Weights of a small mixture-of-experts language model, trained from scratch on English Wikipedia.
Training: a variant of Adam for the experts, 651M tokens.
Below are experts of layer 3 (counted from 0) of a mixture-of-experts language model. Rows are named router (the router's row for the expert), gate (a neuron's input weights, with its number), up (a neuron's input weights, with its number) and show model dimensions 0-127. Each number is 200 + 30 x the weight over its row's rms, rounded and kept within 0 to 999.
Before each expert's rows: "mostly gets" lists some tokens that are sent to it at least half of the time. This comes from a sample of Wikipedia text that the model never trained on.

# expert 9
mostly gets: " C", " B", "W", " T", "B", "F"
router,237,160,240,171,236,206,232,230,234,214,203,228,170,170,261,225,216,170,268,165,244,241,185,186,200,197,176,130,171,227,200,183,239,201,232,205,166,249,178,159,149,190,213,231,171,182,221,203,155,158,184,222,224,185,235,240,198,223,202,160,166,143,137,208,166,176,208,259,193,211,165,183,260,189,194,165,258,227,161,229,227,234,173,170,179,226,224,246,174,208,191,157,231,198,230,226,188,237,194,194,214,216,184,187,240,216,166,206,248,164,162,238,240,202,215,218,225,172,205,181,218,237,214,242,173,167,233,234
gate0,211,190,203,211,208,219,180,146,220,200,141,197,169,220,250,247,186,161,178,170,181,159,179,213,224,147,196,161,216,220,169,185,165,169,198,181,223,149,153,237,256,229,150,142,198,199,226,175,239,250,206,210,173,219,195,118,175,159,213,217,217,230,195,217,233,179,216,204,182,194,152,224,156,177,203,194,224,180,196,193,198,225,194,240,211,204,184,250,214,206,181,170,188,128,206,157,175,211,166,190,224,160,214,195,211,174,205,204,196,214,224,219,158,221,211,219,187,153,198,203,240,231,183,143,185,263,169,193
up0,236,194,183,235,196,176,203,217,217,202,234,221,264,203,247,210,198,221,241,202,245,196,260,227,252,238,188,169,220,223,194,264,177,293,182,227,222,194,197,161,226,226,232,174,199,198,215,206,164,223,150,151,228,194,218,202,239,198,151,170,204,206,210,205,217,237,252,200,219,206,202,215,226,187,205,196,220,273,210,216,262,151,181,210,190,184,204,160,174,257,164,190,160,210,211,191,215,207,197,211,197,143,127,218,203,205,198,103,204,206,195,249,226,163,220,178,222,170,176,182,162,212,227,174,205,257,185,196

# expert 15
mostly gets: " college", " Rock", " Law", " Catholic", " Town", " Animal"
router,247,197,200,230,201,183,246,246,253,226,202,189,212,165,235,225,250,231,209,247,199,255,221,222,187,241,184,204,195,173,187,216,194,252,221,202,164,177,244,243,205,216,207,219,156,155,139,203,175,151,180,202,181,165,235,218,206,238,162,162,239,178,207,183,198,181,201,177,228,214,163,193,198,162,157,221,174,185,161,203,232,176,152,185,138,182,243,159,176,218,218,210,206,205,197,246,252,227,180,212,163,167,161,161,199,188,168,241,174,193,142,208,219,182,232,208,273,197,244,173,181,190,251,209,186,150,189,244
gate0,197,210,192,214,283,235,203,244,169,173,175,158,183,195,209,211,271,146,287,169,203,193,210,173,180,240,185,170,251,205,178,163,229,190,181,138,160,223,172,214,205,197,222,172,206,238,208,236,184,191,223,246,162,162,170,191,211,248,203,211,203,191,188,223,199,178,208,187,247,224,217,185,218,197,288,200,217,191,160,212,244,201,178,202,224,229,205,237,171,198,261,191,206,182,188,235,253,198,185,232,162,184,194,198,214,254,184,160,206,155,167,190,183,233,208,259,211,172,169,217,224,223,186,191,172,202,233,219
up0,236,184,187,224,225,179,207,246,241,246,203,217,173,160,243,247,258,173,208,203,219,209,214,185,169,212,198,180,280,223,223,178,226,249,223,228,179,260,207,208,221,198,197,213,148,168,199,166,210,162,207,252,195,196,223,187,209,210,168,201,174,210,145,171,185,176,184,198,195,222,189,195,209,159,161,220,209,177,225,231,193,252,181,163,193,186,208,170,165,207,260,220,235,219,193,255,238,188,158,225,210,156,129,195,250,170,169,168,180,181,199,207,200,175,171,218,206,206,166,197,219,240,246,198,170,138,214,246

# expert 1
mostly gets: " Location", " Total", "=", " %", "Personal", "See"
router,164,177,213,222,192,211,171,130,214,238,217,179,181,193,194,182,189,235,187,173,185,194,140,253,147,170,158,265,197,252,194,230,155,173,193,228,195,172,184,173,218,202,201,210,163,246,210,194,241,249,225,185,179,207,197,161,187,186,212,215,210,259,186,169,197,195,231,221,225,240,252,199,164,212,283,242,189,199,233,211,145,200,199,236,251,175,203,251,139,192,241,179,205,143,161,209,194,191,224,183,216,195,189,233,160,214,248,165,208,191,191,256,226,152,225,237,173,262,186,207,213,190,208,225,240,216,128,198
gate0,224,221,176,226,201,238,152,207,218,197,187,258,177,242,231,219,232,209,222,187,227,222,223,259,136,183,278,176,293,190,160,205,253,187,248,189,148,206,223,177,229,154,183,241,214,172,172,153,194,169,200,198,155,185,176,190,174,173,226,216,236,200,147,205,137,175,242,179,255,257,214,187,227,220,211,246,188,171,179,271,226,177,211,221,226,219,209,199,232,228,247,176,232,196,213,157,239,211,224,249,185,196,194,152,208,197,206,181,230,239,185,189,218,189,180,213,205,201,196,161,246,297,175,224,188,161,189,195
up0,230,165,209,207,200,218,140,192,244,205,204,203,203,152,175,205,206,205,197,181,189,251,248,176,199,200,217,208,190,192,159,130,196,181,199,168,187,166,228,237,153,198,211,249,198,182,167,187,249,161,216,205,139,229,193,183,187,172,225,185,229,221,236,196,219,177,133,168,228,285,233,172,187,144,188,212,164,110,218,278,147,203,230,192,230,218,207,212,220,203,191,172,212,184,185,179,183,236,201,186,171,197,215,169,205,212,214,267,184,199,191,137,202,244,189,210,226,164,194,106,195,244,172,193,183,155,138,209

# expert 12
mostly gets: " John", "man", " James", " Man", " David", " William"
router,250,152,210,197,190,192,152,212,229,218,242,202,202,142,241,219,212,203,222,152,232,236,189,185,140,231,224,170,168,238,160,176,224,172,245,213,179,221,179,141,131,188,253,233,190,183,208,197,165,132,167,196,241,244,221,272,190,227,190,167,176,159,166,163,177,189,227,226,141,214,195,199,256,209,201,182,193,166,178,220,231,203,192,170,203,213,215,195,182,223,207,157,249,220,239,254,204,266,207,233,220,201,173,140,223,238,190,176,201,208,165,218,237,214,166,219,230,184,198,175,238,230,220,198,178,187,217,212
gate0,223,196,233,221,201,202,182,179,178,223,158,108,138,165,201,177,241,190,212,211,172,173,186,156,203,194,234,208,172,187,207,199,164,177,190,253,256,228,204,189,177,249,180,190,168,211,177,183,203,238,197,237,150,192,176,224,209,125,228,217,191,244,177,238,224,199,200,234,222,161,209,234,201,143,164,166,216,197,222,203,185,231,194,191,191,266,199,231,178,166,206,254,199,150,180,229,212,180,227,252,167,135,182,227,168,219,189,238,203,207,228,169,181,243,175,201,142,200,222,236,189,169,266,194,257,234,238,176
up0,236,216,185,129,173,188,186,198,241,165,220,192,261,221,143,211,263,200,195,194,213,215,200,183,127,155,199,207,165,216,194,217,271,197,276,254,209,281,185,197,193,200,201,173,207,199,230,203,260,168,189,221,217,216,183,185,228,195,199,209,205,174,172,128,203,157,217,190,190,207,247,223,196,267,226,221,192,212,225,212,174,180,162,207,217,212,176,210,152,231,220,168,163,128,139,225,132,210,196,214,227,207,164,180,195,221,213,206,185,225,187,189,211,215,148,211,200,185,207,236,224,197,193,220,195,178,240,180

# expert 5
mostly gets: " 2006", " London", "5", " California", " 1999", " England"
router,195,223,193,174,188,209,192,213,221,207,163,235,210,204,223,229,170,222,139,198,256,240,236,199,226,200,263,179,182,144,183,142,194,224,221,182,232,184,169,228,158,241,182,235,202,237,170,209,176,156,171,217,234,174,228,204,196,210,166,208,167,188,202,211,195,191,237,218,157,160,221,181,226,238,177,185,222,208,185,177,216,259,190,198,198,144,192,155,251,222,208,173,187,242,202,181,252,220,238,246,129,236,190,174,228,165,167,157,199,258,189,226,253,181,218,191,207,226,206,173,181,176,159,143,185,188,172,175
gate0,202,211,233,226,175,170,162,210,234,176,215,184,156,213,208,243,235,209,250,231,226,241,209,169,166,177,207,136,232,206,181,192,205,196,159,235,249,174,214,180,153,233,228,171,222,222,214,177,144,179,192,136,204,188,209,257,182,255,216,199,248,202,146,223,227,259,167,236,227,182,211,136,229,212,181,165,195,184,156,230,228,186,208,220,233,195,191,150,190,182,230,192,141,230,210,203,253,184,141,163,198,169,165,193,193,187,197,213,189,245,219,242,163,212,188,217,236,195,185,131,198,219,156,269,191,162,222,216
up0,139,165,189,144,180,245,191,213,179,232,185,202,213,221,162,178,193,169,163,179,187,180,154,222,234,200,163,189,182,204,225,157,210,223,161,180,165,198,183,174,188,205,191,199,194,211,233,170,189,194,230,180,198,241,181,199,233,226,181,173,194,196,162,159,214,203,277,222,203,228,214,252,201,188,215,199,179,239,197,205,194,194,213,227,214,219,254,215,143,170,250,214,253,184,219,199,170,207,187,211,260,191,281,210,221,222,207,209,216,190,168,150,174,163,245,243,203,196,199,179,180,189,236,130,221,191,133,159

# expert 2
mostly gets: " |", "---|---|---|---|", "|", "==", "|---|---|---|", "|---|"
router,159,251,224,153,214,185,198,208,213,205,232,219,199,214,145,202,215,159,172,228,192,170,245,223,227,215,268,190,199,244,232,202,213,208,130,158,236,177,263,184,236,177,172,154,195,234,202,174,212,194,224,213,227,183,127,182,229,170,201,193,162,198,230,171,227,167,156,199,150,169,256,182,166,248,199,245,242,218,172,169,202,195,221,247,161,198,156,169,205,148,162,213,153,186,206,180,165,124,204,166,228,241,238,200,194,232,199,256,196,145,170,192,196,228,151,170,244,212,195,202,193,231,196,166,154,219,213,124
gate0,182,213,266,229,225,202,222,190,194,189,181,200,238,198,197,185,190,160,145,231,189,183,158,210,189,166,218,201,198,157,261,191,224,159,250,182,148,231,159,177,233,167,173,188,188,186,215,238,202,199,163,171,224,136,213,206,209,223,228,221,165,195,248,230,227,211,201,199,190,280,212,219,203,256,174,256,182,199,236,182,145,185,185,241,231,218,244,221,215,202,205,217,253,142,206,212,189,142,174,208,186,176,214,197,202,184,198,239,161,180,198,159,212,226,237,224,210,198,193,194,218,204,153,201,214,240,222,217
up0,209,196,198,195,258,204,224,228,222,124,199,227,140,232,199,255,224,237,162,194,186,217,193,206,170,188,208,262,190,234,202,196,228,214,210,198,207,213,213,210,231,208,128,219,124,187,205,224,196,235,176,167,241,178,156,205,185,185,255,191,203,186,200,257,221,123,162,224,165,218,253,203,156,224,175,168,209,222,195,208,193,172,259,193,210,157,199,178,210,145,163,207,148,163,190,166,199,169,157,191,200,254,235,202,211,199,179,232,182,190,208,221,163,183,245,204,206,213,213,211,203,190,158,183,224,245,186,191

# expert 19
mostly gets: ",", "),", " for", " of", " in", "\","
router,219,187,189,190,181,152,199,205,215,181,194,184,232,170,234,190,226,198,258,148,193,186,194,179,220,207,149,163,148,159,241,251,228,208,251,224,163,205,213,178,221,183,176,216,173,215,193,227,131,207,182,183,240,153,207,252,190,207,132,166,245,147,181,191,174,216,226,226,168,175,217,194,194,227,191,200,165,245,175,228,250,170,170,243,197,256,177,170,210,214,206,199,266,201,232,190,208,183,215,234,195,195,194,212,209,195,160,160,222,235,225,206,161,208,172,235,214,190,188,232,214,244,142,187,186,184,259,257
gate0,165,179,102,251,217,192,188,178,225,223,187,170,170,204,217,197,192,158,174,219,213,156,234,223,211,155,224,201,216,203,210,209,173,169,127,269,202,202,202,183,160,243,176,224,190,196,201,246,224,225,245,184,152,218,188,183,201,236,157,155,206,187,179,180,223,201,184,155,219,207,212,221,188,221,204,222,158,161,170,195,186,187,153,156,191,232,239,240,192,196,200,213,163,228,222,172,213,186,177,263,164,200,134,190,180,242,181,230,229,157,165,234,180,190,255,247,196,218,171,233,160,241,199,217,189,270,211,169
up0,226,222,176,174,263,240,230,185,193,181,209,203,168,226,210,154,223,248,167,189,208,180,213,221,203,225,223,194,205,198,181,208,170,196,235,172,156,205,160,193,205,163,157,216,206,149,231,207,186,213,207,188,234,195,168,182,228,164,130,173,155,232,189,212,113,185,207,297,200,191,227,163,254,220,206,155,180,204,183,174,230,211,210,214,191,242,155,194,183,175,161,148,143,223,159,232,202,209,222,185,165,174,198,238,183,201,186,168,238,273,195,163,223,143,250,168,166,256,190,204,183,205,231,165,150,234,204,196

# expert 8
mostly gets: " match", " research", " other", " war", " later", " lower"
router,196,233,217,131,218,199,222,228,238,234,240,210,167,230,253,240,246,169,217,160,217,201,177,200,208,204,166,137,185,242,170,210,234,185,225,195,167,232,179,196,193,224,204,187,192,199,205,203,176,168,192,240,214,188,230,214,180,217,246,190,160,171,150,212,166,215,243,225,172,184,175,208,252,201,167,175,248,204,203,215,234,231,206,151,225,250,216,239,160,187,197,181,231,206,229,205,150,224,204,193,226,242,176,137,205,161,207,201,216,182,198,187,196,209,175,185,199,164,237,204,234,196,241,198,162,132,274,230
gate0,203,197,185,227,184,201,215,190,181,194,193,161,177,210,221,197,201,195,212,199,272,225,218,211,185,179,169,207,243,200,172,181,164,180,227,221,224,159,219,199,135,218,126,161,254,185,200,180,169,224,239,190,102,185,231,194,178,219,193,257,223,204,219,187,183,214,196,252,207,203,154,189,205,188,198,204,261,174,202,172,172,227,227,145,233,214,179,188,221,204,229,208,160,214,184,197,216,141,246,170,182,224,181,206,159,185,221,221,145,215,208,168,258,176,206,165,185,153,177,213,163,184,177,272,221,178,136,220
up0,208,197,199,182,210,188,151,185,198,208,195,192,163,222,187,144,148,165,210,234,138,210,201,214,238,187,172,166,172,204,192,211,229,144,173,181,213,223,218,219,184,141,303,220,177,237,203,182,217,233,163,226,195,182,181,185,179,217,206,153,177,161,151,199,239,230,218,177,194,161,232,228,229,177,227,237,172,245,226,224,222,132,204,269,241,222,208,208,196,141,151,133,206,248,211,230,142,253,155,180,214,190,194,177,250,235,214,195,219,182,246,195,180,197,255,208,207,223,204,171,241,252,165,221,199,237,174,179

# expert 7
mostly gets: ")", " was", " is", " and", " were", " are"
router,178,195,224,205,192,222,263,223,220,262,193,249,253,197,238,200,219,184,229,196,251,215,169,171,234,194,193,184,190,214,144,164,240,164,197,210,220,254,158,176,141,169,248,238,204,187,229,203,198,192,192,163,282,189,246,236,214,179,217,173,225,187,193,178,193,185,221,194,220,184,186,198,250,147,183,191,199,261,189,190,240,246,244,208,230,210,219,218,228,166,237,193,238,171,181,180,127,213,177,204,283,215,164,206,184,197,147,165,275,209,233,213,196,234,240,208,223,205,193,142,223,233,235,185,160,228,221,190
gate0,237,224,198,243,172,197,199,301,248,179,176,154,244,232,194,236,187,191,208,212,186,254,177,199,178,179,204,240,196,226,193,173,209,204,199,207,214,244,189,199,195,215,209,175,232,166,187,204,254,171,219,210,243,213,212,259,181,170,182,188,193,210,157,160,208,146,219,217,237,174,204,198,213,221,211,256,223,203,116,227,194,215,244,264,215,187,233,200,216,178,199,229,179,220,167,190,194,209,229,223,190,191,157,179,204,190,172,186,229,185,168,145,165,230,242,187,227,235,230,165,200,201,236,192,229,200,186,208
up0,208,193,185,200,249,274,195,119,221,209,201,215,206,229,159,139,243,212,137,167,153,168,178,246,177,187,225,180,156,204,201,205,204,163,208,172,138,206,224,196,215,190,173,215,242,212,214,160,186,259,196,176,192,190,189,179,225,183,198,208,192,158,216,213,176,167,165,194,150,210,176,201,166,169,182,217,182,174,182,197,135,172,177,194,171,194,164,200,172,262,174,245,220,194,257,181,186,191,203,205,162,248,193,215,164,206,196,206,149,226,185,158,222,192,252,170,151,189,162,231,212,207,166,216,187,129,193,183

# expert 10
mostly gets: "-", "=", "ly", "d", "–", "s"
router,202,234,201,214,197,217,220,209,179,218,188,254,170,199,176,223,219,160,234,182,222,162,169,205,244,231,159,193,200,195,170,155,235,211,205,205,230,175,234,188,188,191,253,237,238,187,177,230,178,192,163,248,167,210,192,237,202,211,148,154,199,218,221,188,182,165,220,177,187,254,166,204,197,143,187,158,214,165,154,200,240,204,207,188,163,198,225,159,230,202,161,199,212,229,237,213,208,198,224,248,210,218,182,162,217,194,193,178,247,220,186,186,190,234,191,192,205,162,197,161,218,177,227,234,168,224,223,210
gate0,207,195,179,157,190,261,176,141,230,142,166,169,155,269,181,225,166,169,184,252,171,169,195,84,261,162,193,227,169,161,187,174,188,161,200,264,172,176,222,151,186,217,131,160,203,216,146,216,200,198,215,182,176,163,211,184,209,220,226,195,229,215,224,229,238,189,203,180,185,191,141,195,231,246,205,223,175,186,221,223,212,222,163,196,165,196,203,255,230,246,156,233,179,205,240,209,230,180,259,212,209,229,205,205,236,212,199,184,194,182,221,157,126,181,177,186,188,222,211,301,193,235,216,197,209,179,190,210
up0,229,195,257,183,260,190,290,213,207,244,175,202,185,182,93,237,213,218,209,224,223,165,223,208,221,204,171,233,244,199,197,206,174,143,209,170,212,207,184,311,223,210,200,194,176,187,232,193,214,208,164,181,207,203,236,147,224,176,211,236,186,210,229,169,222,172,171,191,191,185,215,220,142,184,210,211,213,205,251,156,222,145,208,224,207,270,159,233,168,201,175,168,147,199,221,208,184,219,200,217,270,184,263,215,203,188,231,235,130,186,203,175,178,254,216,196,205,203,150,229,193,183,208,190,243,201,212,190

# expert 17
mostly gets: " by", " on", " at", " not", " May", " ("
router,225,171,215,170,230,200,243,208,218,213,223,216,176,167,233,235,232,185,244,161,219,210,185,157,178,200,174,159,197,205,194,197,237,197,261,176,157,248,169,142,162,155,220,214,173,140,215,159,163,193,176,253,227,178,232,212,180,219,195,182,194,174,166,191,203,164,216,240,210,205,177,212,238,172,133,159,236,225,178,217,198,233,202,167,183,244,226,236,189,196,160,179,247,196,207,229,178,251,176,183,228,239,186,194,216,182,165,231,213,196,180,230,209,183,226,197,225,128,224,196,241,219,229,256,173,157,245,219
gate0,199,202,139,226,170,231,155,197,188,257,209,153,230,219,204,188,156,219,239,169,219,187,173,222,206,165,186,235,234,200,136,177,199,204,194,221,210,219,206,184,232,159,234,151,203,206,167,250,168,148,214,204,202,221,213,198,206,253,224,151,114,217,206,146,236,174,211,223,215,196,221,205,242,202,210,272,161,146,187,145,176,198,213,211,190,186,194,212,255,199,243,178,194,238,164,221,210,181,183,127,205,186,192,166,221,185,172,118,185,229,218,142,231,205,219,251,203,211,198,241,191,204,257,205,191,204,202,219
up0,219,158,152,207,214,217,203,205,194,226,277,152,162,214,196,237,220,177,175,236,196,239,198,225,173,205,159,204,211,214,165,192,165,189,203,161,201,221,192,228,202,201,194,215,244,237,217,233,209,184,133,180,194,211,214,193,160,200,260,195,246,219,200,202,172,203,211,199,172,136,197,243,185,170,125,245,232,207,253,182,213,199,277,153,159,144,232,195,221,216,180,186,223,235,182,156,184,196,212,206,241,166,241,177,269,184,205,233,174,115,254,196,168,200,211,216,208,204,177,197,162,179,199,134,170,251,203,226

# expert 16
mostly gets: ".\"", "\".", " released", " election", " said", " announced"
router,214,176,188,229,159,201,235,207,216,145,213,202,186,199,219,181,200,172,232,232,201,252,244,163,214,251,230,208,195,220,187,172,210,191,181,260,232,227,156,221,243,199,203,192,222,236,247,198,174,217,229,170,232,225,211,218,252,203,187,193,220,198,203,229,206,221,199,240,197,188,176,180,207,243,176,148,180,272,252,150,225,212,189,179,183,169,195,200,163,161,178,244,129,189,215,197,221,186,239,197,190,169,191,240,189,172,192,204,219,224,203,185,198,225,234,153,165,178,211,182,206,174,177,179,208,241,226,219
gate0,246,178,148,173,220,224,133,167,159,182,191,156,189,186,143,209,172,195,181,169,179,200,211,227,209,171,216,272,202,230,184,219,152,227,188,250,233,178,243,184,239,198,195,170,163,227,232,168,243,193,196,166,225,227,159,212,225,176,225,187,212,212,175,198,210,205,144,171,176,195,221,148,211,180,250,228,189,231,205,210,187,199,205,179,260,180,204,255,185,192,247,174,204,209,190,145,188,149,207,150,189,205,213,258,190,200,170,198,228,171,187,227,182,214,173,216,165,258,145,202,189,213,179,200,201,211,201,144
up0,197,165,171,183,231,188,142,149,162,167,214,150,223,160,141,159,147,184,192,179,203,210,192,173,194,183,208,212,186,197,221,214,173,218,224,232,160,218,196,188,244,174,156,133,151,186,214,175,200,189,171,207,228,215,183,179,122,177,194,199,206,241,245,210,196,216,141,184,130,172,201,141,154,212,229,206,167,215,224,192,185,163,164,171,180,167,249,230,206,146,167,257,183,139,223,172,215,180,194,161,205,139,248,171,200,277,196,209,192,228,149,243,218,187,207,169,212,196,194,230,229,151,186,208,167,234,260,192

# expert 18
mostly gets: "In", " However", "See", "Personal", " now", "It"
router,235,172,233,159,257,207,212,144,153,228,204,221,132,161,145,196,189,198,208,203,153,138,180,161,187,169,179,204,216,172,197,177,154,177,188,197,162,241,207,200,239,139,257,158,194,197,232,145,193,192,187,256,181,225,188,159,169,176,232,226,171,167,229,172,184,261,118,202,190,221,206,256,149,169,177,165,191,167,218,203,150,219,196,147,207,192,196,238,176,261,183,190,192,163,224,157,221,231,163,222,189,230,236,232,211,200,245,193,188,193,207,225,209,190,176,223,185,155,157,272,199,218,181,231,223,180,219,177
gate0,219,176,232,202,186,214,213,163,211,242,229,196,238,232,183,227,187,191,195,210,216,193,196,152,253,194,229,205,193,186,223,214,197,186,254,186,175,217,149,160,233,165,244,181,186,203,242,168,218,194,207,176,255,216,208,185,217,199,192,231,238,155,219,259,229,198,220,196,240,191,149,237,171,184,155,235,217,246,226,228,159,179,220,180,168,171,218,201,175,152,190,239,214,235,182,233,224,265,228,167,225,209,206,183,206,165,227,279,157,209,232,203,207,181,183,180,185,209,202,190,185,187,244,216,234,170,169,166
up0,176,170,221,208,196,191,193,182,223,192,202,207,252,205,217,216,185,224,172,236,184,195,234,219,237,182,168,191,200,181,217,225,206,239,192,221,230,198,215,238,206,180,147,252,216,257,172,189,204,183,218,190,127,169,183,209,161,233,188,230,247,217,223,221,217,172,201,151,234,171,267,232,236,246,248,162,220,162,174,170,225,226,155,212,240,156,221,167,196,216,246,176,181,190,200,162,211,160,229,165,185,191,265,205,183,213,187,197,213,233,198,180,209,197,172,176,243,139,168,239,209,189,233,214,196,180,230,240

# expert 3
mostly gets: "\n", " (", " \"", " re", "(", " ["
router,245,172,187,204,214,257,148,211,248,192,187,218,226,184,224,219,202,175,192,196,229,155,175,183,190,196,188,134,164,230,181,180,218,199,202,195,166,254,180,216,169,174,162,179,214,141,244,230,246,250,181,247,215,160,207,220,229,214,210,164,140,170,185,183,168,149,200,223,168,242,181,180,249,205,159,207,232,243,165,181,217,190,198,196,188,247,212,233,216,206,200,202,227,230,201,263,186,223,210,198,219,211,152,163,216,248,184,176,189,252,209,210,216,184,184,205,213,207,164,213,211,230,208,210,207,170,228,246
gate0,168,201,194,226,176,194,213,220,221,213,184,241,206,168,197,207,234,202,170,181,184,230,202,231,129,247,189,156,249,154,181,200,231,187,178,210,211,133,193,225,225,120,200,207,174,231,144,224,149,187,224,226,266,166,216,244,199,254,247,180,203,250,226,172,253,233,234,190,186,217,177,234,252,214,200,175,193,202,206,98,223,257,230,146,201,201,247,201,216,212,134,192,195,160,216,185,172,237,196,245,190,189,172,209,198,211,161,160,174,256,204,181,219,170,221,146,164,188,239,291,183,206,190,174,154,243,271,197
up0,207,230,169,187,209,221,253,150,209,155,190,266,189,270,199,206,231,223,202,244,207,185,226,190,227,166,223,192,202,162,195,212,248,146,161,191,154,181,227,221,180,198,168,226,146,167,237,207,162,158,201,173,171,215,239,180,154,182,272,221,238,177,191,241,156,245,197,188,201,153,190,195,172,273,208,213,191,186,176,180,173,193,184,239,231,211,240,228,156,143,218,223,201,203,178,226,185,187,177,203,189,182,210,192,127,177,268,192,201,189,185,174,226,155,177,264,178,247,99,207,199,191,153,232,206,283,225,220

# expert 4
mostly gets: " a", " line", " make", " race", " anti", " Team"
router,231,180,216,151,199,228,218,225,232,219,219,240,206,173,264,248,225,177,234,168,225,231,173,195,184,201,179,145,156,251,191,199,256,202,267,164,164,212,188,172,167,166,209,227,183,166,217,193,181,165,184,200,222,168,221,229,172,229,215,137,175,157,176,166,186,159,256,220,163,208,188,168,262,241,158,191,231,226,199,205,212,212,156,183,214,202,232,245,188,181,235,159,229,201,251,218,160,247,196,208,236,227,151,159,229,241,183,199,224,207,173,231,224,223,206,199,226,172,172,205,233,209,183,240,176,155,246,233
gate0,231,225,140,197,233,173,197,162,185,177,180,190,211,244,202,176,241,166,153,182,266,188,167,260,154,187,230,209,156,229,166,177,123,230,187,235,215,202,236,170,206,211,127,187,199,176,171,194,173,116,245,241,139,196,221,176,174,162,244,182,204,180,190,189,241,191,189,163,235,176,172,186,179,215,179,208,185,228,237,226,217,230,194,197,171,217,197,210,237,205,213,182,235,171,212,221,171,215,263,247,221,233,188,146,194,218,241,181,225,192,217,245,128,143,199,159,213,207,200,251,192,173,237,195,265,203,197,179
up0,242,218,227,152,226,186,231,226,169,149,216,205,152,217,175,209,230,253,204,209,234,257,181,225,211,213,197,225,199,243,182,172,195,265,224,147,189,237,204,173,199,232,243,221,148,191,144,185,153,159,186,172,194,217,204,158,224,252,187,243,206,225,275,272,191,166,183,161,192,222,182,165,210,240,211,231,206,213,217,163,191,185,217,209,215,146,151,148,186,236,174,209,155,203,188,187,220,165,219,239,180,197,158,151,171,229,192,201,183,201,157,222,223,154,197,178,161,191,229,185,219,183,234,199,177,218,208,206

# expert 6
mostly gets: "son", "co", "90", "gen", "mo", "35"
router,245,207,220,155,197,179,234,237,191,176,223,208,216,190,231,236,217,175,231,190,238,180,187,153,190,236,194,174,173,217,180,168,234,196,238,220,185,239,165,164,176,190,223,246,170,176,193,207,153,169,177,225,180,181,214,259,188,238,167,177,164,178,176,204,158,170,243,208,164,172,175,236,251,174,150,161,239,224,224,193,220,237,148,172,182,186,222,213,196,222,188,164,229,213,262,222,231,223,192,206,231,228,185,156,250,204,153,205,206,209,184,208,217,195,174,234,215,124,212,189,231,232,207,231,190,174,214,250
gate0,213,161,216,204,172,222,179,181,219,167,179,217,190,204,165,150,242,225,183,189,175,161,211,242,190,202,219,213,233,158,176,232,165,201,218,161,191,201,195,186,211,149,213,221,180,241,211,236,202,196,176,224,225,166,241,170,185,206,172,197,200,228,240,235,193,152,191,166,235,211,175,237,165,214,226,185,209,160,203,137,184,141,203,201,217,217,231,207,191,186,195,209,234,192,210,174,209,247,207,172,165,193,171,159,218,156,302,179,216,164,207,176,214,180,187,189,200,227,227,151,157,190,169,225,237,242,193,207
up0,226,185,191,185,151,162,173,168,229,167,225,229,247,190,213,238,187,297,210,201,177,214,219,225,214,208,207,146,278,202,232,235,102,205,201,241,212,169,202,194,203,203,243,170,206,221,222,173,183,193,139,212,227,224,231,162,179,250,205,159,208,264,213,220,203,261,177,223,188,188,194,207,145,161,224,204,196,222,140,202,166,213,209,256,222,164,193,143,217,210,199,250,232,184,222,198,232,204,180,216,218,162,190,195,213,175,198,187,213,153,239,192,187,177,189,208,256,207,211,231,181,196,200,223,199,202,229,206

# expert 13
mostly gets: " L", " R", " N", " T", " U", " Al"
router,197,179,221,219,244,186,204,218,210,217,206,213,193,220,243,226,212,182,157,222,203,250,153,192,144,196,207,172,186,191,196,187,241,178,231,161,188,219,178,200,171,165,204,238,217,127,253,185,171,152,212,232,189,228,246,223,155,221,198,212,209,175,170,193,204,183,249,172,193,250,154,214,237,182,171,180,197,162,191,226,200,194,175,232,198,206,185,226,223,242,215,151,221,174,229,238,192,198,206,259,249,232,187,150,179,189,168,224,200,216,200,168,206,211,204,215,226,160,189,210,233,206,196,219,222,158,178,230
gate0,184,208,160,185,146,137,261,231,229,226,169,265,268,153,209,234,230,235,255,199,236,230,211,221,211,192,179,227,228,158,182,236,216,216,195,220,208,289,201,203,216,133,210,207,225,180,242,227,165,212,147,206,209,177,227,201,177,183,183,247,227,196,223,229,154,195,208,218,203,151,206,213,180,175,169,200,150,235,161,185,200,132,226,229,226,159,240,185,211,179,241,196,200,247,154,219,167,206,176,203,211,199,210,269,216,236,131,172,274,188,207,191,176,198,255,182,208,180,239,240,253,180,201,224,214,203,186,206
up0,193,209,162,222,226,183,213,235,199,191,188,179,234,215,200,218,206,177,200,170,188,227,204,244,250,205,194,217,180,221,180,206,234,221,173,187,196,201,189,200,187,146,217,203,264,181,185,243,150,253,178,221,210,208,219,192,192,190,180,184,189,203,183,193,220,253,171,216,207,201,232,167,171,247,176,224,192,258,228,248,172,231,225,212,191,243,206,207,208,210,179,183,225,226,220,189,146,161,197,215,192,165,238,174,238,162,207,147,237,183,210,170,228,159,178,195,241,161,217,210,215,178,180,220,157,200,222,233